Below are experts of layer 3 (counted from 0) of a mixture-of-experts language model. Rows are named router (the router's row for the expert), gate (a neuron's input weights, with its number), up (a neuron's input weights, with its number) and show model dimensions 224-279. Each number is 128 + 24 x the weight over its row's rms, rounded and kept within 0 to 255. Numbers have three digits each.
Before each expert's rows: a language model's description of what the expert responds to. This comes from a sample of Wikipedia text that the model never trained on.

# expert 37
It responds to: Second words of multiword names and institutions after York, New, the, such as State, House, Brooklyn, plus blank spaces in tables.
router:142100115143118130163131154132114126160106125144148111163122140102099094083131105116129129108131127123134188130142139094150121152117161123194172127108127106179141105170
gate0:128134141088115117147131113083135132153121128138148146168136167128159142112128168120116102139124135116131139148110149131110111107131131108103111104112124120175127110114
up0:111085152153124084126139179116140096112091127128121129111084125156141116149127105131143060144142090117124101103124159088191097116118153165106078133136158126131138131107
gate1:121142101113111083125133123116114148074133144100170147131119131148113130145110125138119121121118140146115135119182074128146112128192113139164148136130177087143106100106
up1:133110095096090119154185095119125154140104125098139148153133113104110147068101129112157139125109128115130157111147106128079138105104132170122162143140118114153117091153
gate2:139145095138127129116081118133123100121111134106136134160099102128108140161147108153145139124143127149111104117121141106114148095159103132135123142146124094161132099110
up2:134124107134130125150165118114136087187083118137115093085149109108139137110157091111158142139113158125154165139168078137109124118159170133120140122082105119141115097153
gate3:144132159119108153117164136116136085111118104121153120160085147128132117178107175106122150078120143128071106137106134113158114112162108149130186134121143169171103165107
up3:137123092114103125123136107120121174135137160122122152126133118122142110118098153126159118124088115092120101156154167151129118131130095131105093142142106164124120082152
gate4:115117082150164157089156115116107171136135131100120131121145112113091114118134125147130106129084089152176135129154141139142140143118134107156153135105110212146115121129
up4:121167154122134149126122106126071126089110160161145122080145116102131173116083132111130156127079097127105154102199083146094114151138115142111114108105143109141209127119
gate5:092158122139151113134085122143079123128124147119127152110151144155144101168125121101147091146138126094122091124141112134113134145153126096169102109129173110107139121099
up5:111164120090155125091144112148094148140131141128131118103138128147163099140114128105151097141128136080121120116127083165132128127159158085184175112131151144135168111103
gate6:106146121127113121131142155113153125140112095125167133142125108117118116098106174147169123130091110119114156144183084154121084127181125104120149137117139113182119135151
up6:130134115100092149136189099129124131122123117123125127148101131113133128118067142088170129090107144145078122149139111123137114130152130141111127138123127058169132144114
gate7:124161161138142139069122139101127204084118180087153103145126130126105112124114071090126130170165108111118127141114125134089147170126131152129126153111143151140143137144
up7:136090084148162108148144170130099146110122086147122152091157152099107106152160097117125148139125093114127114107120167123164066099143131120114126153150174103131139143110
gate8:172110101136109119137156145150128125139132123116114128156123143111124143137137139119164137109117145098112105110146130083096120090129138180102130165151072088148144103116
up8:150149137145127088108123142116138144107131116153134129149124121170059132056162115128105097172136132119174115107091126149107180136096147107143117116105140160156115101122
gate9:121081095121102209126142149107131166173131124121143108127107131112112111144153138133072149125163151146117154149179124081142115140093124138112173133115087109129084113130
up9:105108101141157195094150153103158141124126180143119084158120125109121138164137125159142109093114116141107134174123158117127121117155141118099129149137139101125148157136
gate10:127085146117095120105126110132145123142130120117121129137154115215137144143170094085121175130115114106107089134130087142081106117159109125094139142132108106105145114133
up10:094131090137151122125098162114120136128142128114116125155098144152085136164141122136155171124159133092167088140133133101069153112092117143152134150112125149112106135122
gate11:128162150127116102174129137123163116129127169108133156141169136162116104152149160117122118119157111152150135155114113110127192131127143121102159161099082104161080107099
up11:127128088134115134143138115104169092119171178129140151096144088174135127154147136121139119146140080139122132131114136133156119154098146122134180099143110144134131116128
gate12:166121102110129160120146124122075127160144153145115087141114120118166114131116157153138104080117130112145158120172144148132151129136098118142152100140089134115117097139
up12:151090133117122091176140164141117123144126143136146094150134119095171114164106150128158101078150148126074135112136178118170149145135090123117145109165153096096126109134
gate13:137148116125121120144100132094140120125107127105145137110146114141168123135123164071126103138129142148147146129107126128102129099116162117096125151104131149136103091109
up13:135086134106147172122089129154145134074110112146136184105152148108125159158089137105131115122106096171130149077133064125114129111121146112097142113128150210108107107131
gate14:175125089145140120123090110107133141109110130140176172145171094140133080155145145155120099162111175106138130118142081125129121122164126133134144123140145080159131100157
up14:174097110160162107128105120104143143090104169128146154142174119143151105156150162128140106155125137106149128144119137125147127100136143122100117102147148091128097111158
gate15:123102136117147126103119076073103175141146099132152166096153116142113114106127116093113133156083091094171139104114132131104144158138157131147136136115165156110162132140
up15:118119116151107103171122164160128080126109131114142127151118096100110145155165118154169147091156129148118128165170079112116076098132105132122082117133117084150127125148
gate16:163130165170124109103125152118188099138139112119161091123105148133114148129108172132107106127129095131060088144124105055131149125120135095136084099103163101136110101144
up16:146149131125124137085128123145138093121138134168156117124177117167129106140148150150117114163128122102073132133120109099095144129098118147099107109083122098126163075099
gate17:112190109159138118170130122137121121111096166133118100151105094144110096127132156148149155127142113154132103160152132127110079125161109077138163156138135134128152125108
up17:099103086105084110184088151139144103114171105149143160095185151077164112154126117131133077151087132117127114084103115129177136104100132160124119056114104174088123143137

# expert 42
It responds to: Heads after the, like University, Academy, Inc, first, main, and initial pieces of abbreviations such as .S in U.S.
router:152129163126088138141123113161105109142117139147151135132105176136140125130130154157128151155101136113131144115136096114108122127144135113154155098136133135108121103135
gate0:151170110133114146134102108119133125132117129120150147073122136099135147132160084108182146139054166118117123095170116137116120111149127164142190135118080110124151131126
up0:166142145157158098096155167086182143120133110159132103121136121156127123135143141179134085127085176136123103134146116126133185124094110134114099133139127100079120134136
gate1:113134128119129174129133074113133130110090148149159153097176143103108104113090111108155169154129115152102116110136104138107069129146160133126121135140127091172146119129
up1:128119122152108092116128136100133084093132148127113106127106085173096156207132128096143104097111147128133143128120132127103141122107086120113110137115092121124157122110
gate2:091108134153142133086152125127152123116107170133112084138103178138084155100106101135170135160081117128150149141127116125087148094134094096093139127122092081114156133125
up2:127095146130125106107180109128162122124103159096122093136072177185097091115104148149165118112153130087135139170114140109125115072127114076087155094152080084100145119128
gate3:133160071160138172114107135142116178081114122126127101133150089134130115087131131160097113120122083135105142119132134083123119111140157111128079140136190119141180107137
up3:140126124157138174125108141115106134151136079121136095161130093142112149085143129129085094157168102125137134105138148104127147144112116100185049157166188109112177105130
gate4:135151133111148158103134111101102157113142084135113137161146137106155119129089134097099120147107095132138152129117153124129131123126143106104082107108100097125109142156
up4:127117147112133148143155121047131093151169136104150142161099144125121100140114127091154129141146125168113125122098137112107140121136177135129124118118098161123127116146
gate5:120149112122100148161129092098060091124132110120117092114170169067153124146159097097090159094136118107108104123149134128129108138142104178089141129121127127134089144154
up5:145162115150141131141092101169118124125127130133099101127172143145093158099114116133120119134111127138140137156116125123112138140125154107091150131109132146076110108139
gate6:148173116167170117061152163120115137144111148117131127139110087103098135118122145128087144169085126133109111175115144161110171088105123150154151095159117168147164123134
up6:134135124130128171128156139149156140132114128132123128127154074122125107176139116161119103125129169130107146109084103104081136135069109129166128100125144168093167117158
gate7:134157122174118123132129149143117121116111114120067152140119157092140163111143121106140174127097097115075124096147094157082143147113128152127116131113116073153108096127
up7:155136121140102171137137157090136154140121181133149131095165184164078135123118171158138119118154108090112124164149160148146111084107141147113138100133113179108158145138
gate8:135145141119160057126098180187089106139146111130152087124153094138154133117071120099138089172152138140126117112117147118096165128141082099145062107146143116123128131140
up8:134160130148096128086141068148134120097116094145122125116130170105119119136129144113080155101114109147140133164107127144128154089128170109120159137139142142102158103159
gate9:157104129147140142098072140100098087137118152054121176129166152097141164137125150129136164116096095165108122150122149128139122120143091108092133165112141157093184124146
up9:123133113137113130142155118118164141093108091134167099123137130107124107148127076122145119108123105109141132083137118126180122134139143171170136127173111084160144150125
gate10:136142116168130134096115152118122148096086094118114133131113126129112129117131133139162103146096124137172144149138146163096139139128124143091107129130125151125116100148
up10:112149155103160108164136113131167172085144134146120108134107106108126137117084164118154157132169148126116165165147183139172141142125170105109134127101129119143111095121
gate11:169140135125127128120173132144101125138112136092123149103123120094135151146110130098130134135159116113174138098143111091176153116107135136154109068114166117038095140141
up11:152150152120094105128126137122148109169125129104114058199151137153142120160152147128111115111124158128106081144119148147104110108133127121117155135116132124146123115119
gate12:132151125160145166182196134130148136117099146110082135098129146125137130126131133104119081147140090098137106104134136105159121170096159126155164120125112178124148102120
up12:112135122125120094165107114164086142139145131117145136105110121134126136127110104135102166105117170123129130100091122185176133107163106115088149138140082082131133140081
gate13:155114100118152124071109149113120137089149129140101117151155111134147157090124126105155109125099145146128174115135124108133183077124107092090086102148141153107103154110
up13:162114085106135151089080167154155145118132154131147148204142085132111140094134163111123139109128133168128145143127136078143115070145104105067121111129130159111090119142
gate14:112123132116188121109130111124160085125174157136140127092151153164130113115128171131153148124179148141131136139110162122116153162146157096126125111148130112122083159142
up14:101095092118120128093095120122154124136148157137120090080135134128152150129134156113166136097139139127108131150163124090136163124114114153145099117141120128118103132094
gate15:097128128144162097121135146151112148127093105115100116098094160083104116075138130117124119123061098106111103143136125114120108122143102096094112143110137103154105123136
up15:158149150111140163102105120086143144142132139173099133124162102156116126116092116147118139171134119159131197161118103124126119114109119119132138117174130135125154100116
gate16:097110110139163099094118142150123081118121118103140091106156104094149124124100113127131132112163122129103132124109123157111177141118085106115127121106087145140136137089
up16:172107098136103125104132107102147115137099101124134116081135137131105174144107107138174122149169110140162124153118186121124141128090130143111141132139158106110134121124
gate17:097157137110106106172122131103149111154113137123136091122117093123117133140103110134160142165130091141105130091200116119161093136093117153115077127137165110155170100143
up17:109127135146129128183144134135137145143135104133138126091169150140134133133196150096093118140106138122071096164155147119099092128182145076135168092097117161149107134141

# expert 59
It responds to: Pieces of Indian names and party names (Bahad-ur, Indian National Congress), clause openers Although/While, and table spaces.
router:138109113137112112128120128167127144106158118199107144106184127131177088115072112133128147121135155123123130106143147172107152126154178112133147133123182153127173117148
gate0:143127121067159141124131112129082125107049090116155152123079179109129132135104144113117133113156166114110148143102131110092166138128091149130162158115115119149124122140
up0:120110126099133101137101145121152099114113115165120165097146128152106109150139088127073152130129105116151144124089129128142095168155122082161105141171139150142143148098
gate1:101119164150137160156142085099114115132163081118091121140118131120147126143131129153146150103114141131111116121165081120142102143145135122139134112136104129105133104113
up1:135119113161160128160096099114137114131139091124152133142102134122151105125091146141115101085150156120087080104118085108131120129131149101149142141118128130128092115107
gate2:143135142162140098175136174134132127117158103182112137159114156131170165170107128080120128136115129118099093129123122134118146081145153105130174113145143066145126097136
up2:137109103129132134110129124124132110110131056118126115135131118091113123129141072120117116188114124123115163135137143127125143172154130165111112156094129148099097166150
gate3:141153166100111092121094137105117118151128120115117132113082143163118162129155139144122128132172187185147127119169141126153109141111111103086156113126126122112138124148
up3:150148163100168087122133114098113135128097101135117155112116154138155114144160153115128124087139135139133115113142141129107124145128090147065118128162137138137143134136
gate4:124160097162126157159124113143106113119134119123130121133110164133123076165104125119151107101124122151169104170093129131140115130105159102111123183134141110110145149094
up4:126180082110169163140121110152145169105157114147135113089113133111114123147128134127144129125103125143175111135076134162141112134115125130135119198122172132124099181128
gate5:169124121107129114100092112134122164110129125135076122123121100106133182184139131186143104130150150146087084140120138099164095134139138131122138138148170098122168147141
up5:105092086139102081101162155111115174116115167128134132108121132113097129148124155151106104114140125145125150111112090090128152151102116108105177132115177128134151151139
gate6:096150176144097182140119094111105125117129100125115119110100075131121144138124128128106145126142169127150149159106117144129118148115119132132113172106134144153150125139
up6:148094143116144113126128144140124145178160139152138088142123141156127115108131165125129099180046133168097129124120141124171146115128165092148153089137099127103136146080
gate7:164108157168169113165103084134105156116167074132098110095128138104112126146130122119126100111100120139080147160107169116139134099156137085123160159142124122118120092099
up7:147105135094151129098143122138133130128159114142103117060117129127137146150153120145146123152091126138105137169122161154163142087146115121130113134156123131152139127170
gate8:089153132141159111116153114082116149100080082117097122100101096097125179117142147129136164133060117139140110171126163124115149167116165169148123132128158132163074130139
up8:091146151115178119134111124109109140110105154114078090096153110127126138160154128156152149108131123094147111162129175103103145157100145153127124132092161135157134113137
gate9:107113145116083140071105129130146153110150111101129117098108100131168149145151127139129141117170102146129141157166157077123121124082142131088125153135122114149112154124
up9:113122119135161116115149115148094120098116154112097128144124189112143118111161132170104181180141137128176162148127102127147149099145131145167148164183117101116111177128
gate10:178117159161137170140093124115106146123148116146155147127121158123129109113113128169139129117103091152133131148126122144167147092115147105116123129088145112093167104136
up10:123097090125143113082137144146152130133113144188166149124117111126109116171086094128084142131065127080133123108137135113113136136119152157135081155154131174125096179151
gate11:166117137126128119120124189126144181162163140132122172130129091160149142100137112122103102165166132118102156104154148186105131139146058095160114105135117134104130121126
up11:117105164149135146133151115101088113168148166118157081134128131147124178139145147112103137107141145160150155098134113137111134118145143138134143159127188153144134135135
gate12:168137117153159142118143106134149144134132108135110153082149096152146130165133133126140090143107117131137077087119124088140138135096124126125191146139117120162150107120
up12:175083105171092122166094131130183119128146137134152160113151155096122121106167140122120131104147132146104126093119075100158117110100118126100126161133100100142092097110
gate13:165138151148091178161150125120143186138148128124135100109107173086124137137134146134131131086112124115106108141157116130195133088128113135086151120109175162159123155124
up13:137108103104108076097088140124137142086147126149118156160131113158119167117084141137101137130114144113133164129102153107147162104138136126106123129110127157125155106116
gate14:143108139127131119085111123096134157125118121097158140162086144125157086143106116164090131151103095118128147102101143126146124131116123146153156132129125155119137130124
up14:104153134141124076118115148103142088143147114149097107109131096107119154131141120120119169124104127149105131136192151091125139140117120073122098101137149091090092148126
gate15:122148117103128124165124098138073087085090106086120130132110133088122136171153130126099127106175142134155068169124138119156107108134112136114182137135128140091128171076
up15:125120172091121165114112159095167110158148149139140139163112151170152125083124160125154121117153134138087144148100125134102178145117125120114121121123102093114120107173
gate16:132130132162124120134162088129122152100142120155130185085141140135103085132134113160141140197076157108139124146113085145122137152111145135133104093141108103098127145114
up16:111133143137112149125118137164133138119130141083164107102133113136140146127145128082117118086121073128091139107099122152077150142131128123111137167088152135115129119099
gate17:118165116127083114103099129131141133126150097097129113126140159155140152102118132109116164119139135177055103127141150145157158102134135119115110102082096089131130126125
up17:101178156116095079097115151148129130092156061088127112111164133156142127105114124118113110170124120168072116136158134151149171129139124145135109125124096060131108109129